Below are experts of layer 9 (counted from 0) of a mixture-of-experts language model. Rows are named router (the router's row for the expert) and show model dimensions 0-127. Each number is 128 + 32 x the weight over its row's rms, rounded and kept within 0 to 255.
Before each expert's rows: a language model's description of what the expert responds to; "comes before" lists some tokens at least twice as common just after its tokens as in all text. This comes from a sample of Wikipedia text that the model never trained on. Tokens count by the router's weight.

# expert 0
What it handles: Opening pieces of words split into parts, like a-gg-ressive, imp, comp, app, plus digits inside numbers, ISBNs and years, and table pipes.
comes before: "0", "ly", "ing", "age", "le", "ress"
router [126 137 135 110 161 168  87 150 148 123 136  88 159 129 139 100  99 124  69 116 139 145 178 105 123  73  57 190  98 149 184 114 149 172 117 160 178 112 188  86  46 186 143 190 186 119  99 141 158 125 105  94 168  86 126 170 183 127  85  94  83 153 102 120 175 166 171  83 159 123  84 177 144 124 107 158 132 116 110 176 115 131  96 170 157 130 156 124 157  98 150 115 140 107 134  90  97 115  99 110 101  96 139 162 141 151 167  81  97 108 150  90 101  88  96  91 157 133 137 105  94 106 145 158 140  99 109 146]

# expert 10
What it handles: Past participles, verb endings and particles following was/were/been, such as died, returned, drawn up, take part.
comes before: " to", " in", " by", " on", " with", " as"
router [102 145 138 153 135 130  97 125 120 101 135  67 137  94 144 103 105 122  88 219 149 119 151 190 108 179  96 115 123 159 121 160 104 174 122 132 193 157 136 124 131 146  94 154 124  82 137 101 157 156 112 108 137 106 120 144  69  98 164 128 120 144  74 140 179 151 150 101 100 144 139 151 142 154 125 178 130 186 122  98 165 121 109 149 185  74 135 176 145 134 116 160 161 112 130  96 128 133 110 103  56 121  65 169 201 122 134 106 104 114  85 152  85 108 107 152 178 116 142 146  42 101  80 160 180  81 178 141]

# expert 9
What it handles: Compass words like north, southern, East, often in place names or geography; also line breaks ending paragraphs before section headings.
comes before: "\n", " of", "-", " /", " Carolina", "land"
router [126 151 126 121 107 161 115 155 155 114 143  88 164 124 114 103  84 114 153 169 137  82 132 196 107 132  70 161 111 156 161 125 169 162 118 154 112  97 163 122 144 146 150 136 139 193 117  79 157 129 113 107  99 167  74  67 148 118  96 152 130 148  86 156 107 116 170 139  90  76  56 119 108 188  82 165  57  87 190 150 105 135 118 157 188 130 173 118 158 150 163 123 121 181 111 121  80 107 107 105  86 127 141 167 149 102 164  95  48 119 119 116 114  73  97 112 171  78  82 141 107 105 157 146 124 126 159 137]

# expert 35
What it handles: En dashes, slashes and decimal points between numbers in scores, records, year ranges and stats, such as 18–13, 1964–1999, 102 / 21.
comes before: "1", "2", " ", "3", "6", "4"
router [150 158 166  95 104 165 110 133 172 144 105 109 189  80  97  79 104 115 126  93 125 107 140 155 158  84  87 153  44 155 137 110 117 171 120 172 146  84 150 110 112 161 124 139 175 102  89 112 162 109  96  76 155 158  86 125 148  85  86 107 112 152 100 169 190 185 133  92 183 114 117 198 148 131 141  91 144 116  89 156 139 187  82 174 179  85 104 119 151 102 133 170 135 117 171 117 111 120  83 142  83  74 116 178 143 108 155 101 123 159 162  83 113 157  73 135 159 143 132  98 158 112 129 157 136 114 168 146]

# expert 40
What it handles: Pronouns and relative words beginning a clause before a verb, such as he, she, it, who, which, that.
comes before: " was", " is", " be", " had", " been", " has"
router [ 78 166 131 129 105 176 144 116 115 107 101 162 158 121 124  96 102 144 160 102 195 155 100  85 161 121 115 122 165 141  74 153 122 185  99  87 152 130 170  86  86 172 122 164 145  95 119 109 170 103  75  96 146 145 111 135 123 117 125 125 109 194 131 169 140 158  88 106 204  99  78 116 119 106 158 126 174 160 106 182 151 133  73 132 116 125 152 126 169  82 152 136 143  93 126  86 110 138 123 155 113 145 166 171  79 144 180 125  96 137 139 107 107  96  90  75 151 121 102  63 193  99  50 161 131  74  90 123]

# expert 32
What it handles: Digits inside population totals, scores, dates, IDs and percentages in infobox and table data, like Total: 38,016 or 46.5%.
comes before: "0", ".", ",", "°", "5", "–"
router [107 163 152 150 135 135  71 174 169 138 140  80 171 137 117 107 108 124 128  97 171 134  99 174  61 124 108 147 118 132  78 127 182 157  90 137 174 148 118 106 120 132  98 176 110  47  94 148 113  99 169 113 178 173  95 126 137  91  83  74 143 136 115 139  81 173 145  94  93 136 128 166 115  91 113 117  81 132 129 108 138 166  93  89 137 152 139 120 166 109 160 142 161 103 184  99  85 128 108 116 112 127 132 150 168 135 158  75 139  63 191  92 131  79 131  96 183 164 186 118  62  79 150 169 156 112 137 139]

# expert 60
What it handles: Abstract nouns after a, the or his, such as position, opportunity, role, responsibility, usually followed by of or to.
comes before: " of", ".", ",", " in", " to", " for"
router [147 149 138 159 142 158  73 139 164 138 147 132 148  99  87  87  88 113 108  83 182 131 107 106  60 153 108 134  62 177 129 131 148 148  98 140 139  91 163  96  78 177 132 152 166  83 123 103 177  88 116  93 154  98 151 163  97  62 116 142 112 115  97 185 127 150 161 104 155 185 109 142 176 161 147 146 131  91  89 187 136 124 146 138 115  94 166 156 164 183 153 150 146 157 125 126  96  87  99 159  78 109 134 148 195 101 155 120 176 166 109  87  89 170 104  96 159 112  97 110  87 158 136 170 154  75 152 153]

# expert 52
What it handles: Apostrophes in contractions and possessives, such as Can't and house's, plus early word pieces like f in Infectious, qui.
comes before: "s", "t", "d", "ect", "ant", "all"
router [147 147 102  88 192 126 135 187 155 157 171  71 169 114 108  90 109 126  71 122 126 155 121 119 135  94  90 114  98 151 139 155 107 128  99 180 179 108 174 106  67 172 111 138 178 123  73 125 125  81 137  78 205 119 103 139 122 117 140 122 128 100 118 190 164 184 184  98 158  73  77 108 154 153 112 172 128 156 113 165  98 170  71 120 162  82 137 144 158  83 139 164 119 107 106  81 105  88 122 116 130  96 136 167 149  83 174 105  82 144 153 110  83 118 114  98 140 160 136 128 161 124 185 110 128 106 159 113]

# expert 44
What it handles: Prepositions after verbs or nouns, mainly to, at, from, with and by, as in lost to, contributed to, coach at.
comes before: " the", " a", " be", " his", " make", " have"
router [139 177 167  75 155 162 124 169 118 177 148 137 161 158  75  96 139  94 142 124 126 109 114 105 173 160  86 100 150 111 186 114 140 149  83 135 159 134 107  88 101 119 169 164 136 105 136 173 114 157 105 100 186  83  82 152  90 107 133 162 194  78  65 170  75 141 132 154 184 108 109 138 141 106 116 127 198 114 148 187 118  86 114 146  58 119 168 126 162  97 129 130 108 164 114 121  99  89 100 156 100 103  66 133 132 107 173  80  91 165 208 124 134 117  97 133 140 106  90 102 136  93 102 134 138 148 160 129]

# expert 51
What it handles: Bare spaces and pieces before numbers in coordinates, dates and tables, such as ′ in 53°25′, and month names before days.
comes before: "2", "1", "9", "4", "3", "5"
router [149 161 169 116 165 165  93 166 168 136 111  91 154  93 105  91  86 164  89 116 151 152 169 102 161 109  97 151  92 165 161 111 156 170  90 166 157  94 170  98  97 168 104 164 166 110  99 163 168 116  97  85 159 108  97 166 160  89  87  96  84 168  99 164 142 171 167  93 168 126  89 167 161 160  94 158 124 157  87 161 110 153  91 170 142 102 165 114 162 101 170 166 150 140 158  89  94  87  89 105 101  86 173 165 140 135 162  93 103 160 157  94  91  95  92  97 164 169 119  98 127 108 145 165 159  93 149 126]

# expert 4
What it handles: Digits in the middle of model numbers, serial numbers, coordinates and birth years, such as Delta II 7925 and M1083, plus stray subword pieces.
comes before: "3", "4", "6", "5", "7", "2"
router [153  81 154 131  98 118 150 155 155  92 127  99  96  95 106  82 103 160  90 114 114 147 139 119 158  99 124 118  81 151 128  87 144 183  94 135 113 129 196 132 118 144 146 148 164 149 113 168 185  50 123 125 173  80 107 167 162  90  66 122  78 161 118 112 131 135 149  84 192 110 147 185 155 156 104 160 149 137  93  75  85 141  85 178 133 155 136 112 149 145 174 166 129 114 203  97 126 130 110  68 150 108 108 122 137 106 135 125 129 109 168 122 134  54 101  98 156 162 185  94 126 147 178  83 164 120 149  79]

# expert 13
What it handles: Line breaks ending infobox fields, list items, table rows and headings, as after "Class: Insecta", "Developer: …", or a table row's closing pipe.
comes before: "-", "|", "\n", "=", "|---|", "|---|---|"
router [155 123  97  85 127 152 103 110 112 103 150 102 179 127  77 127 169 116  99  83 218 160  92 188  61 114 109 117 206 150 171 128 174 122 152 143  83 119  85 114 137 135 136 121  83 166  83  80 149 116 142 159 150 129 145 118 104 130 207 118 106 172 152 176 176 161 154 118  47  82 112 112 119 147 122  88 107  78 111 160 156 157 118 121 142 128 173  89 149  81 105 169  97 118 132 108 114  85 128 132 145 167 155 110 109 150 149 135 121 114 150  88 186 121  93 165 123 130 121  88 143  92 181 157 155  98 155 164]

# expert 20
What it handles: Bare space token after a list dash or table pipe, before the item text or number, as in "- Floor count", "| 23".
comes before: "1", "2", "3", " |", "4", "5"
router [138 139 110 120 142 158  89 157 162 132 125 136 196  84 112 118 110 162 118  66 169 139 176  93 163 140 112 175  98 122 121 146 166 190 103 175 165 115 149  93 101 155 111 137 162 158  80 194 162 128 102  71 136 123 101 127  96 101 124  96 143 177  88 183 104 167 144  90  89  90 113 157 125 131 140 109 120 205 115 184 110 143  76 137 154 100 117 126 154 134 149 156 109 118 136  92  60 124  85 118  95 140 167 141 142  74 166  85 155 187 145  90 156 131  81 117 176  90 131 119 123 108 146 173 147  72 143  70]

# expert 39
What it handles: Forms of be and become, especially is or was after a subject in defining opening sentences, like "Malpighi Glacier is a glacier".
comes before: " a", " an", " the", " not", " used", " also"
router [103 186 140 108 131 109 129 150 148 137 122  70 163 118 189 130 144 169 132 127 154 166 148 113 129  62 158 154 153 149 162 137 147  93  74  85 172 131 165  88 131 156  64 161 178 101  82 165 156  97 121  94 176 132  98 117 138 103 143 146 157 104 124 103 145 114  93  68  92 176 131 163 112 182 109 140 147 131 153 177 143  83 111 140 172  70 123 162 172 149 134 159 168 179 115 120  86  91  94 142  70 139 153 110  67 180 133  89 131 127 177  82  68 127 111  97 160 139  77 161 110 172 138 158 110  94 135 112]

# expert 31
What it handles: Bare spaces before numbers, especially coordinates, route numbers and scores, such as "Route 61 32°10", "Hall 54°27"; also nouns like Airport, river, loan.
comes before: "2", "-", "1", "°", "3", "4"
router [143 162 175 120 165 158  92 167 163 134 110  93 163  97 108  90  84 164  91 117 153 152 161  98 158 108  97 152  96 168 163 114 154 168  85 166 158  85 166  96  96 167 104 165 166 112  93 166 170 117  96  97 155 117  97 171 157  96  92 103  85 167  94 170 146 171 163  91 162 124  88 170 158 150  85 157 129 155  87 161 110 147  91 170 143 107 166 114 168 104 175 170 152 143 156  85  88  89  92 100  98  86 172 168 138 142 163  94  99 157 159  98  93 102  92  99 168 163 122  99 122 108 154 169 164  97 153 127]

# expert 23
What it handles: Pieces ending in y (Dionysus, Dafydd, Ivory, cavalry) and the 9 in years like 1945, often in tables.
comes before: "2", "3", "4", "\"", "th", "5"
router [138 137  98 137 144 124  79 186 163 127 175 105 180 110  65 117  70 116 101  73 149 148 201  64 169 103 125 138 125 178 119 141 123 143 108 163 138 110 126  98  82 133 134 121 143 116  78  90 120 122  69  90 153 122 122 130 144 130  98  90 110 134  70 104 112 134 157 114 203 181  53 186 131 133 128 175 107 154  66 104 101 139  68 164 187 138 173 151 183 111 166 148 131 124 162 100  98 124 128  96 105 114 107 163 124 157 156  89 106 136 150  87 122 135  90 127 161 133 137 104 130 164 113 174 160  64 142 128]

# expert 5
What it handles: Unit abbreviations after numbers (m, km, ft, mm, mi), especially race distances and specs, plus physical words and located/based.
comes before: " by", " in", ")", " (", " on", "^{"
router [124 164 162 157 152 164  99 157 169  82  81 127 155 109  83  81 111 112 122 184 103 133 148 102 181 150 109 108 130 181 160 111 156 125 100 177 101 103 156  89  96 154 135 170 150 122  71 152 197 182 107  86 109  93  87 170 138 107 100 120 122 146 112 166 116 189 145  95 138  62 113 147 188 111  98 181 127 136 130 134 144 144 118 195 163  68 163 128 146 142 132 172 140 120 112 103  85 126  77 116 102  69 164 115 120 153 171  52 109  93 136 107 160 115 103  91 169 127 153 105  80 151 173 134 144 111 109 146]

# expert 48
What it handles: Space tokens and single digits in durations, dates, ages and table values, like 3:14, aged 27, Section 35, 12 Pro.
comes before: "1", "2", "3", "4", "6", "7"
router [137 164 169 118 161 158  98 168 169 131 100  96 155  98 105  86  90 176  87 121 157 152 171 100 163 107 102 144  97 162 163 106 150 171  89 164 158  90 166  95  97 171 109 164 168 113  96 174 164 124  98  89 159 104  99 177 154  92  82  91  88 166  98 160 145 164 162  90 170 121  89 166 165 165  89 159 118 160  87 163 106 159  91 171 144 107 159 109 168  99 171 166 154 136 151  92  94  91  93  99 100  86 166 165 141 134 160  96 111 155 155  92  94  91  94  94 160 168 109 108 128  99 145 165 160  97 148 129]

# expert 53
What it handles: Column headers like Qualification, Position and MPC in sports and asteroid tables, plus noun stems like Strike, Service, cover.
comes before: "s", "ing", " |", "ed", " of", " in"
router [159 193 101 176 140 157 101 162 173 114 116 147 129  67 121  91  96  97 104 110 189 150 162 135  95 122  95 168 110 147 160 167  92 132  79 132 110  75 141 102 120 150 101 139 178  97 126 139 119 144  77  93 150 148  93 156 126  69  76  67 125 130 104 174 116 169 167  99 143 178  96 120 181 171 100 111 172 127  99 135  98 149  63 148 167 155 188  78 133 127 114 181 137 126 107 101 106 157  92  77 109 122 137 155 128 145 167 125 144 139 126 109 149  50 114 184 190  92 117 109 180 129 143 123 149  96 140 148]

# expert 57
What it handles: Opening parentheses and brackets, plus superscript or subscript markup, starting glosses, birth dates, units or figures, like "(mother)", "km^{2}".
comes before: "1", "2", "born", "aged", "age", "S"
router [139 116 143 158 138 156  88 127 167 149 118  68 131  95 112 109 100 116  94 120 144 145 116  95 166 103  62 132 127 104 140 154 175 139 110 136 121 108 147  97  97 157 134 174 124 138 104 190 130  71  91 108 175 150 129 194 135  79 111 115 119 138  94 117 165 187 144  92 148 130  96 125 195  98 137 110 132 130  92 162  70 139 113 160 124  84 174 123 156  92 162 119 143 153 144 107 143  94  62 116 120  95 182 191 129 105 174  90 134 108 151  83 110  62  63  91 183 145 100  93 149 153 166 187 161  71 173 125]

# expert 55
What it handles: Standalone space tokens between a modifier or article and the next word that gets split, such as "angry rage", "torrid romance", "meat stew".
comes before: "1", "s", "2", "e", "st", "mar"
router [126  97 119 171  82 134 146 142 108 184 175 107 187 113 102 131 159 152 136 136  81 195  76  81 115 119 116 147 138 157 147 127 167 159  77 143 175  97 108 110  98  97 120 153 169 160 111 138 161 109 109 129 109 203 118 155 147 130 136 154 170 105  96 129 104 146  84 104 171  95 102  97 113 181 148 156  66 164 131 109  95 159 167 112 126 110 121 174 112 124 104 140 141 136 115 119 125  97 110 137 122 186 134 116 207 103 137  86 100  90 105 111 171 170 136 121 179  33  59 138 160  83  96 156 157 119  93  82]

# expert 59
What it handles: The ist piece (redistribution, flutist, Pakistani), plus work, art, research and profession nouns like actress, project, sport.
comes before: "s", "ed", "ing", " of", "es", "er"
router [120 175 161 160 118 164  61 149 156 125 139 123 135 108  95 116  87 171  88  89 127 164 101 111 113  86 101 125 160 172 170  91  69 178  78 160 144 111 177  88  97 151 111 155 146 125 110 117 162 148 112  88 169 112 135 146 171  97 115 115 102 182 100 165  88 141 126  64 142 165  88 122 165 145 101 192 184 127 107 163 117 177 108 148 186 110 143 135 147 168 150 107 119 125 185 108 115  88  86 100 101  73 138 143 155 144 155 106 107 116 139  99 113  91  67  81 154 143  83 109 179 123 187 183 156 115 151 122]

# expert 28
What it handles: Digits and spaces in years and dates inside football and season tables, such as 2016 and 2006–07, plus odd word fragments.
comes before: "0", "2", "1", "|", "5", "4"
router [145 164 169 119 165 161  94 167 166 132 111  91 153  93 107  90  87 166  87 119 153 152 166 102 156 107  93 150  90 167 166 106 156 172  89 165 155  90 170  93  95 169 104 157 168 111  95 166 167 122  96  92 158 113 102 164 159  87  92  95  85 168  96 165 147 166 166  91 168 124  89 170 158 153  92 156 123 151  86 162 112 148  87 170 146 101 164 110 166 104 168 163 147 138 158  88  91  89  88 104  97  88 170 163 137 138 160  96  95 164 156  93  92  89  89  92 163 166 121  96 125 104 147 163 159  94 153 123]

# expert 18
What it handles: Taxobox fields and scientific names in species articles, such as Order: Nudibranchia, Binomial, Clade, Phylum, and -idae families.
comes before: "\n", ":", ";", "idae", "a", "---|---|---|---|"
router [182 169 164 102 130 182  93 178 134 127  95 110 138  96  75 107  76 154  96  94 153 166 155 134 164 110 109  99 148 103 135 105 145 144 123 169 118 122 187 117  98 134  88 173 155 112  89 167 138 142 114  70 142  87  77 197 130 104 116 105 109 161  93 143 153 179 151  73 104 155 115 167 146 150 119 134 139 155 118 164 113 166  59 187 160 102 166 134 158 126 146 162 161 121 119  99  85  49  94 149 138 123 159 140 193 112 130  83  93 172 147  76  90  98 103  73 175 135 137 106 105  98 140 139  94 151 115 157]

# expert 33
What it handles: Mostly common nouns naming a thing or group, such as material, character, climate, population, film; also percent signs in tables.
comes before: " |", "s", " of", ";", " is", "'"
router [138 172 183 115 162 160  92 172 164 131 101  96 139 103 112  84  82 179  82 115 151 156 168  97 153 127  99 144  94 172 169 118 153 167  81 156 139  88 165 103  97 167 104 164 170 127  98 155 172 107 100 104 159  97 101 174 161  99  88  96  83 165  95 160 142 168 166  89 173 124  90 171 162 162  83 171 129 164  91 161  98 147 101 177 136 104 168 109 162 106 163 158 155 144 155  89  95  89  95  97  94  83 163 158 131 135 155  94 101 170 150 102 102  77 100 107 157 175 108 103 116  94 141 155 159 107 144 131]

# expert 34
What it handles: Mostly the word of after nouns, such as Coat of arms and Date of birth, plus between, about, around, against.
comes before: " the", " a", " his", " this", " their", " its"
router [142 137  69  59 157 176  72 178 179 165 100 100 103 100 152 131 124 131 115 129 144 125 166  96 132  94 180 177 126 147 116 158  94 130  90 123 146 169 154 107  82 117 110 141 113  88 104 149 121 152 119  96 157 179 118 129 107 157  60 188 119 147 113  66 160 145 118 116 151 119 112 134 145 148 127 116 173 126 107 149  64 119 121 152 159  88 159  69 165  83 154 129 119 128 141 122  81  72 101  64  98  89 185 149 172 111 162 114 173 169 126 125 121 128 116 105 160 113  90 118 155 166 115 150 162  58 211 122]

# expert 25
What it handles: Pipe separators starting or dividing Markdown table rows, such as "| Year | Award", "| No. | Title", along with header words like Pos, Away, Each.
comes before: " ", " \"", " Title", " Year", " No", " Candidate"
router [104 139 190 125 141 181  78 152 181 112 151  79 194  95  95 122  96 168 103  82 166 150 201 113 114  68  68 120 102 165  78 168 152 153 128 171 167  98 174  95  96 163 108 177 192 124  94 135 143 140  99  92 133 124  85 141 178 123  98 122 106 184  97 166 148 158 132 114 123 106 125 164 120 112 107 138 102 167 116 144 111 111 118 150 123 129 148 121 172 131 167 164 104 139 174  96 165  85 100  98  69 117 126 155  82 134 147  93 177 137 145  98 138 115 100  83 157 129  92  99  73 115 110 168 136  72 147 130]

# expert 41
What it handles: The in syllable inside names (Lorain, Pirin, Nintendo, Hindemith) and line breaks ending list items.
comes before: "-", "'", "–", "ten", "the", " UTC"
router [158 130  95 147 149 170  98 136 176 140 100  97 111  82 143  97 109 169 131 161 100 157 151 114 128  64  96 130 109 195 144  93 121 141 130 204 152  90 114 100 138 186 123 156 162 104  70 122 187 112 101  96 130 138 124 172 121  69 112 103 151 152 137 136 102 185 185 119 149 123  87 199 118 142 110 136  89 144 106 111 117 162 117 152 132 161 172  93 158 123 177 141 167 115 127  86  46  97 101 118  84 113 152 169 108 143 173 100 180 125 113 118  96 168  64 133 144 143 128  60  78 125  71 165 135 139 128 112]

# expert 49
What it handles: Third and later digits of four-digit years in dates, such as 19-9-1, 18-9-6, 19-7-9, in historical and biographical text.
comes before: "8", "6", "4", "5", "7", "3"
router [123  78  79 152  67 195 121 101 158  86 131  88 164 111 154 112 153 153 154  87 124 120 152 130  88 116  92 123 125 158 100 117 123 169 102  93 101 143 143 133 110 139 174 169 151 138  90  91  95  88 133 134 155 168 147 112 160 103  94 111 106 145 140 151  87  99 130  87 112 116 146 167 127 100  83 156 204 174 134 107  74 166  92  94 161  90  77 193 125 154  95 154 183 182 148 163  82 100 128 166 142 118 119 153 159  66 160  79  49 134 182  97 135 175 154  88 163 110 112 121 154 118 140 157 155 107 136 152]

# expert 26
What it handles: Periods ending sentences, abbreviations and numbered items, and decimal points inside measurements, such as 14.5 mm, ed., 3.
comes before: "\n", " The", " In", " It", " He", " This"
router [144 164 168 115 171 163  95 163 167 134 112  93 155  91 102  90  86 171  90 115 148 157 172 105 161 105  96 157  94 168 163 107 153 169  93 167 156  94 174  93  94 164 110 159 172 111  98 164 170 123  99  90 162 107  95 165 156  90  90 102  87 170 102 165 153 163 165  87 163 121  90 168 157 158  87 159 131 158  86 164 109 152  92 167 141 101 167 116 164 104 172 162 150 138 158  91  99  85  90 109  95  85 168 162 142 138 161  90  97 162 158  92  96  88  90  94 164 171 121 100 121 102 143 160 158 100 145 135]

# expert 45
What it handles: Single capitals and abbreviation pieces in codes, such as country codes JPN, player positions DF, MF, and identifiers like RM.
comes before: ")", " |", "S", "M", "L", "O"
router [169 195 147  86 144 140 112 157 158 176 114 128 160  73 141 121 102 142 118 154  73 129  95  93  81  94 106 148  82 179 106 140 144  61 118 133 127 123 128 113 109 164 167 134 120 158 101 159 115  86  82 110 168 121  78 111 166  96 131 115 139 180  86 161  77 141 200  75 143 119 131 183 166 143 143 106  96  89 105 168 106 120 126 150 122 118 147  82 177 129 162 169 102  81 140 107 122 121  88  68  99  93 154 177 187 140 156 147  88 172 182 116 147 155  83  76 170 128 123 110  81  93 149 133 139  90 151 123]

# expert 42
What it handles: The word the after prepositions like of, in, at, to, as in at the age, of the meeting, in the South.
comes before: " ", " United", " first", " same", " end", " time"
router [153  84 131 100 106 225  77 166 136 143 145  81 165 111 134 109  98 121 137  96  71 130  70  77 140 173 100 169  78 162 183 160 210 139 126 160 149  93 135 101 107 130 178 151 142 155 109 172 171 161 125  95 128 114  88 103 175  78 132 104 182  78 152 128 108 127 181 124  90 169 159 196 128 137  90 164 132 104 117 159 148 176  92  95 117 105 156 115 167 120 105 142 115 142 101 133 118 104  98  97  79 103 107 150  95 143 118 110 163 154 135 123 144 182 101 108 178 106 122 126 168 123 113 163 150  97 172 132]

# expert 38
What it handles: First digits of years and of converted measurements in parentheses, such as (98) mm, 1826, 1910, plus spelled-out numbers like nine.
comes before: "0", "9", ")", "8", "1", "2"
router [ 92 139 172 146 143 135 115 142 179 183 124  79 156  83 141  98  94 129 119 105 159 143 182  96 126  91  80 135 118 125 134  90 187 181  93 170 143 132 174  67  82 153 104 191 131  98  88  68 134 150 101 103 159 136  87 145 179  80 134 118 129 147 104 173 147 121 116  94 151 124  86 140 121 133 102 151 113 149 158 118 107 160 128 109 165 106 171  96 173  61 176 123 137 113 168  78  78 117 102 118  71 102 138 158 193 168 158 122 118 163 151  84 105 118  79 108 174 156 120  71 130 158 113 156 128  84 126 171]

# expert 47
What it handles: Cell separators and spaces in wiki tables, Thai characters in place-name tables, and Win in tennis result rows.
comes before: " ", "|", " |", " —", " +", " –"
router [139 154 168 118 159 161  98 170 156 133 109  97 145  94 105  88 104 176  90 129 148 153 173  93 160 106  94 139  92 167 171 111 147 165  81 176 158  95 167  97  92 171 107 162 169 109  97 172 168 129  94  90 164 109  96 164 153  94  91  93  69 157  89 155 139 165 168 100 163 116  93 164 164 172  87 165 132 153  83 162 101 149 108 175 154 101 168 109 163 100 167 174 134 129 153  87  98  88  92 104 104  90 163 168 127 133 155  91  92 163 145  83  81  94  82  97 164 170 119 101 119 107 152 156 159 113 138 134]

# expert 12
What it handles: Digits and cells in tables and lists such as medal counts, year ranges and scores, plus media nouns like film, episodes, novel.
comes before: " |", ";", "\n", ":", " (", " \""
router [137 164 171 114 170 160  94 167 164 133 107  93 156  95 106  92  87 166  90 115 152 154 165 100 156 107  91 151  93 164 157 114 153 170  92 170 153  88 166  99  92 169 104 162 164 105  98 165 166 116  95  87 157 104  97 170 159  90  90  98  85 169  95 163 146 169 165  87 164 128  90 168 155 154  88 157 124 152  91 165 109 149  94 167 146 103 167 108 161 100 170 166 154 140 153  90  95  86  89 101  93  83 169 161 138 138 157  89  93 161 156  93  92  89  91  95 161 168 116  97 124 102 143 163 161  95 151 126]

# expert 29
What it handles: Periods, spaces and line breaks that end sentences or lines, heading = marks, and breaks between match-scorer lines.
comes before: "\n", " The", "The", " In", " He", " She"
router [142 162 172 120 171 158  95 170 168 130 110  93 156  95 103  95  86 173  91 121 153 154 163 100 162 111  88 150  95 162 161 112 157 170  97 166 162  88 163 102  96 171 104 159 168 108  97 165 168 127 102  94 157 105 100 164 161  83  84  93  85 170 101 166 142 166 164  96 169 119  93 167 153 161  90 164 124 155  84 168 112 151  92 168 146 100 164 114 164 105 171 168 151 146 160  92  96  90  89 105  98  87 169 163 138 135 154  89  98 163 158  95  91  91  90  93 161 168 117  98 126 101 144 156 158  95 156 127]

# expert 3
What it handles: Words inside names of sports clubs, leagues and venues in sports articles, such as Kansas City Chiefs, Toronto Raptors, Scottish Cup.
comes before: ",", " |", " (", " in", " League", " School"
router [128 171 115 149 169 132  73 176 177  87 177 140 166  77 101  76 127 156 122 139 134  99 116 146 111 110  61 125 117 169 145 139 159 152  98 138 105  89 160  87  90 154  95 158 112 121  91 128 124 125  73  75 114 125  61  92 133 102 135 134  99 112 163 104 128 191 132 127 145  79  99 128 151 111  83 189 130 149  94 137 119 159 137 170 112 136 177 104 158 129 142 154 114 129 179  93  76 117 104 151 112  80 138 141 167 182 134 138  72 153 165 131  79 193 118 128 160 171  75 151 170 124 145 192 202 135 132 152]

# expert 43
What it handles: Scattered tokens often followed by digits: first digit of days or years, "by" in Preceded by, ISBN, Incumbent, and assorted word pieces.
comes before: "2", "4", "3", "5", "o", " as"
router [142 167 168 117 166 161  97 167 166 129 112  91 151  92 103  93  86 171  87 118 150 154 163  98 154 111  92 150  97 163 162 110 153 168  93 165 154  94 169  98  94 168 101 163 165 108 102 163 169 119  96  89 159 107  98 169 158  88  87  94  86 167  96 166 143 170 166  91 165 127  90 170 160 159  87 159 126 155  87 165 111 149  94 168 146 105 162 112 166 101 170 169 149 142 158  89  94  85  91 104 100  85 165 163 135 141 160  93  97 164 153  89  92  88  90  96 165 171 119  97 124 103 144 160 164  93 150 121]

# expert 27
What it handles: Dashes, pipes and equals signs at the start of a line in infobox lists, tables and headings, like "- Occupation:".
comes before: " ", " •", " Born", " Country", " Preced", " Genus"
router [197 171  50 143 125 143 101 150 141 188 132 124 172 101 127 106 141 144  91 124 124 103 103 168 180 168 112 173 163 130 103 114 161 161  98 124 154 142 188  78 119 169 144 120  94 144  90 164 190 181 135  95 127  96 105 135 136  83 127 104  88 116  92 127  81 141 111 102 117 167 150 149 131 128  93  97 172 186 148 133 139 102  86 190 161 121 187 165 139 149 150 124 107 159 110 133  80 117 105 142  52  79 128 163 121 145 171 150 137 114 128  86 101 132  80 124 175 162 106  84 129 185  96 183 122  82 138 152]

# expert 61
What it handles: Zeros and digits inside model numbers and times, such as UTC+02:00, DHC-8-100, MP5; also category nouns like album, record, metal, camera, medal.
comes before: "0", " |", "s", ".", "%", "/"
router [141 163 173 115 172 160  92 164 165 133 108  96 147  91 105  91  90 171  87 120 152 159 172  95 160 109  89 147  96 163 162 108 157 170  90 163 155  90 170  97  95 166  97 159 168 112 101 161 169 112  94  88 160 107  97 163 159  92  86  98  86 170  98 163 146 169 162  88 168 125  86 169 158 154  91 160 127 151  87 159 113 143  89 169 146 104 166 106 164 103 171 163 155 144 154  90  95  92  91 100  99  88 166 164 134 141 156  93  98 165 161  93  95  90  94  96 160 171 125  95 124 101 151 166 156  99 153 129]

# expert 16
What it handles: Digits after a decimal point or thousands separator in statistics, percentages, coordinates and measurements, such as 58.54%, 68,715.
comes before: " |", "%", "0", "″", "°", "′"
router [110 115 129 179 157 144 108 151 151  69  96 138 186 118 109 108 108 123 105  79 181 113 178 126 173 106  81 179 148 176 103  95 163 134  78 181 179 103 177  69  68 170 143 165 100  97 100 166 152 107  96  99 138 117  93 105  72 117 124 125 128 196 111  77 110 141 129 100 112 122 115 145 145 122  97  95 100 144 111  99 139 120 144 144 142 148 140 132 140 105 158 150 174 201 124 100  86 117  74 104 126  82 179 142 149 125 160 100 158 162 143  96  87  97  93  97 180  94 129  91 108 135 184 173 139 127 188 118]